config = dict(
    d_expert=480,
    d_shared_expert=0,
    hidden_act='swiglu',
    normalize_top_k=False,
    routed_scale=5.66,
    balance_bias=False,
    norm_eps=1e-05,
    beta1=0.95,
    batch_tokens=131072,
    train_tokens=1465000000,
    max_steps=11178,
)
Below are experts of layer 3 (counted from 0) of a mixture-of-experts language model. Rows are named router (the router's row for the expert) and show model dimensions 256-319. Each number is 128 + 32 x the weight over its row's rms, rounded and kept within 0 to 255. Numbers have three digits each.
After each expert's rows: a language model's description of what the expert responds to; "mostly gets" lists some tokens that are sent to it at least half of the time. This comes from a sample of Wikipedia text that the model never trained on.

# expert 18
router:136160119149136142134132058126089166066155116108094126093142116131154149130116170193134124095119125149094171165130178121109125142134145092143167093105119182166101097120106077113125139147100131
Past-tense action verbs
mostly gets: " began", " served", " made", " played", " released", " received"

# expert 25
router:084161098117212178123122097132201076106151112164089137156145092116129116081171117170114137097152121054123158157155171036146125155155112138130168125114112103169137069071135124127200113097146144
Month and day names
mostly gets: " January", " December", " August", " November", " April", " October"

# expert 14
router:138185122164125110074167148066169104143128128137168113173111132131085097128119092124123149145109120116094121118181118133177164089142138184147111187117137139117063150142139166115158166171085084
Surname and place endings
mostly gets: "ville", "heim", "burg", "iah", "ington", "umi"

# expert 8
router:089092162144115118122137153123147138088098105121172136152094119104148147138120157188090161069061156126121119128127116186148128117137167166085164120143152134100198106094166176126200127096145141
Commas after introductory phrases
mostly gets: " top", " along", " half", " upper", " below", " above"

# expert 3
router:089151103116137154183116126122153141187124133113060119163153129109144049104135110122094154142094138169075123174103078092123120140156150161133139107150104117092081168105182167173106131139165127
Romance/Latin name fragments
mostly gets: " al", " Al", " et", " Mac", "ou", " Les"

# expert 30
router:110115132133159132123155084151161135147151153144161107176086108156166105103132119094083108151175175119123093090122192094100168182108132155170158085092162093153190121090104102139181108167115147
Technical common nouns
mostly gets: " analysis", " access", " document", " evidence", " fuel", " contrast"

# expert 2
router:128121142126162103131140124184090107063108105129087123179116160093114137137156112076159165078080172144123127084084168131171132146090142110133148117166081138148117128093165103163150096144176118
Copula after superlative subjects
mostly gets: " outside", "ο", "DST", " such", "و", " something"

# expert 16
router:170129137126165112152108110058122136156123046135117103153127097081143129124151135107122164094090095124092113160191160122131103104195081142149112155119162113117115104139114124147166147109175155
Scores and stat tables
mostly gets: ")},", "^{(", " innings", " goals", " ^{", ")}"

# expert 11
router:117112139096136105106090188165129128142114080163188165154112160112113071187153092076122163184190146064157092077122131123073144158115094141103159105110113133148138115114142159156084157080088132
Semicolons in lists, coordinates
mostly gets: " further", " either", "\";", " Special", " while", " instead"

# expert 0
router:117172174088141133156123081134097174185126131117189124108159091143127138114154055169114199077098141107130128147120123076206171078112126119144149123137116062140117137136056082168153160160088177
Table header cells
mostly gets: " director", " MF", " President", " FW", " president", " politician"

# expert 21
router:091188166113154084079149178123113134154118161136173107100159125153158132181153113148121102110116126087135101111072123126150198100124124134111066174146104122119146121141114102165177124081107135
Digits in numbers
mostly gets: " foreign", " Insecta", " Brah", " Ten", " Native", "www"

# expert 4
router:113074127144145116123124107158151117178055098156192128190109125138123113121165125132095119102109146141059150136095134094098156152139105153111137215155176170108125109122146137107100067069159174
Closing parentheses
mostly gets: ")", "%)", "})", "(", "\")", "'"

# expert 15
router:135105128172150106130178077118142144096192117087099159115109203062130133080107079130148136133122075084156067115196080117126123113130101124203126078170114123118097090104097091110115104103109130
Ordinals and class nouns
mostly gets: " War", " II", " Army", " Division", " way", " class"

# expert 7
router:102178127161078139149099111142160117100143108154092065134116149090179098175154130134096196166087137080023137074076150137200162206145156197098175107174095135199113120058180131163127166152079160
Name words after modifiers
mostly gets: " public", " Racing", " Social", " Marine", " Motorsports", " Cultural"

# expert 9
router:108129116097128114140102139135108139136170094130181123166083144129101157146209161094163109146139143174188159123102158155084100143129105106101150144097207109130185140114139134128078135143112119
Prepositions after heads
mostly gets: " with", " against", " like", " among", " behind", " without"

# expert 6
router:081156152140153135107073133158143102127146112143167172139123154105073128214168122099171088147147098099187135159104107133117135149115154114130159116132148137182161077132157154118103180144084126
Coordinating conjunctions
mostly gets: " and", " but", " or", " &", " until", " To"

# expert 31
router:126118107134120129157167128058153210163100118109122111068084146163195103149156153134118180095157111153127116141148098062111112140106129201117132082148140108117153169072118120152172126141171066
Plural noun endings
mostly gets: "ics", "ations", " states", "ops", "akes", "ids"

# expert 10
router:128048129106108142125086116141095111099097141122136119158107136097152141145124105092098101126133140123184138128139176159125046174121128100171153144177070088145171132097144123147180103110158133
Distance and ordinal words
mostly gets: " near", " far", " sixth", " hip", " rabb", " fourth"

# expert 26
router:143080127123107143131083102093116118094187115126160144162127164096074152097168145113094119096157092126136143114090161167123099137136078146166112192112158116185114117116143094165131116099076140
Space before numbers
mostly gets: " PlayStation", "?", " what", " When", "[", "When"

# expert 28
router:164170086122098113131162151146128150162142097067114156156147117100115110178126097120100165175104096131123097143131102102146110101109131154136166080094108096135064140144166142143158161129159155
Year digits and eras
mostly gets: " modern", " Great", " ancient", " Roman", " Spanish", " Ottoman"

# expert 17
router:135082196129154113137131124161069071083171126158150152134093137121108092154112113100112097098089131112148109068162214148129078155131113148199161155167087109187148083079139082169180093154167161
List dashes and function words
mostly gets: "See", " WTA", "}{", "frac", "mathbf", " ATP"

# expert 19
router:115092149187154142102155122116116110139120132135119132103157136120086111158110141095155106133172073129084071112063177114162119083119145186183165106255164173124148134110159116121103074161093105
Determiners and possessives
mostly gets: " its", " this", " their", " his", " His", " her"

# expert 13
router:093134177138151109114112179123131138106136123148122145086099137147128095170116144062117071136109144086117117117181123177128118102132089122092146117168129136151134138136128142133083131171138221
Diacritic letters in names
mostly gets: "á", "í", "ó", "ı", "án", "č"

# expert 22
router:072150122069096166168121080143130136132108174135118112094140092150171173106109148140128201103076134127140085149161132132137183138145136147139118137100084073155145168144113126118136101136176094
Mid-word letter chunks
mostly gets: "ith", "eb", "inn", "aul", "ather", "eg"

# expert 5
router:175076116159126127142122073158121050094146068135189124081070183126111148159145175136099121102119065089174119139114131071094131125074198102148102160139113117189172092137101163104128173093099111
Word-initial consonant pieces
mostly gets: " c", " sp", " w", " sh", " sl", " l"

# expert 24
router:073059187166118170131090112135149111065196130101195135122088092120091137095161113142237126099088107100107146103163128085127132162105136150139152138137109110158092119063108031114166164114091125
Event and status nouns
mostly gets: " independence", " leadership", " presidential", " promotion", " Battle", " battle"

# expert 27
router:163126145173202146119157130177067113138142133200133123138091140118093116097160126117119075112136166115171112084214148112138101192079150147122123221122129170194117136119129113127121179119153145
Section headings and articles
mostly gets: "Professional", "Notable", "Studio", "=", " Notable", " Enrico"

# expert 12
router:149094176123118120151126149143121092094113127146110132124110132123116125164120147113099105106094170139123161152194168114149114153085121163202144114159070085151172123102145050197130134090107110
Infobox field colons
mostly gets: "Early", " since", "Since", " tornado", " Since", " Mid"

# expert 29
router:104128158133115157121120169134178112137112105096112095141108088150151105200101125129134080130185158107119133141150149082209142088079105132128112125139111143076071129158145126156138134174079083
Country names ending locations
mostly gets: " States", " Australia", " China", " Germany", " India", " Canada"

# expert 23
router:119118180094163139156109097140129120146084100111116166106160073106115106136125149173103135126071110128147114125050131196138098147104160115143199140130098084152102101085137100170155154125094172
Section headings and tables
mostly gets: " ===", " ====", "All", ")===", " All", " Full"

# expert 1
router:159176133109146167091134071212119137089073106108149146071122116142147150141128096109167104124120127119105155140114159163149139144100105113113186185098151169120105093132096129172085161081069159
Quotes, slashes, separators
mostly gets: " \"", "/", " '", " (\"", "&", " “"

# expert 20
router:108119114158147156147091116142157106146130156101139123107139157084082086093096101163081144163105127118177130070089082170120108144142070128136151165127156104181136115115161182084145174138102126
Digits in unit numbers
mostly gets: " low", " Military", " Center", " Headquarters", " Although", " Infantry"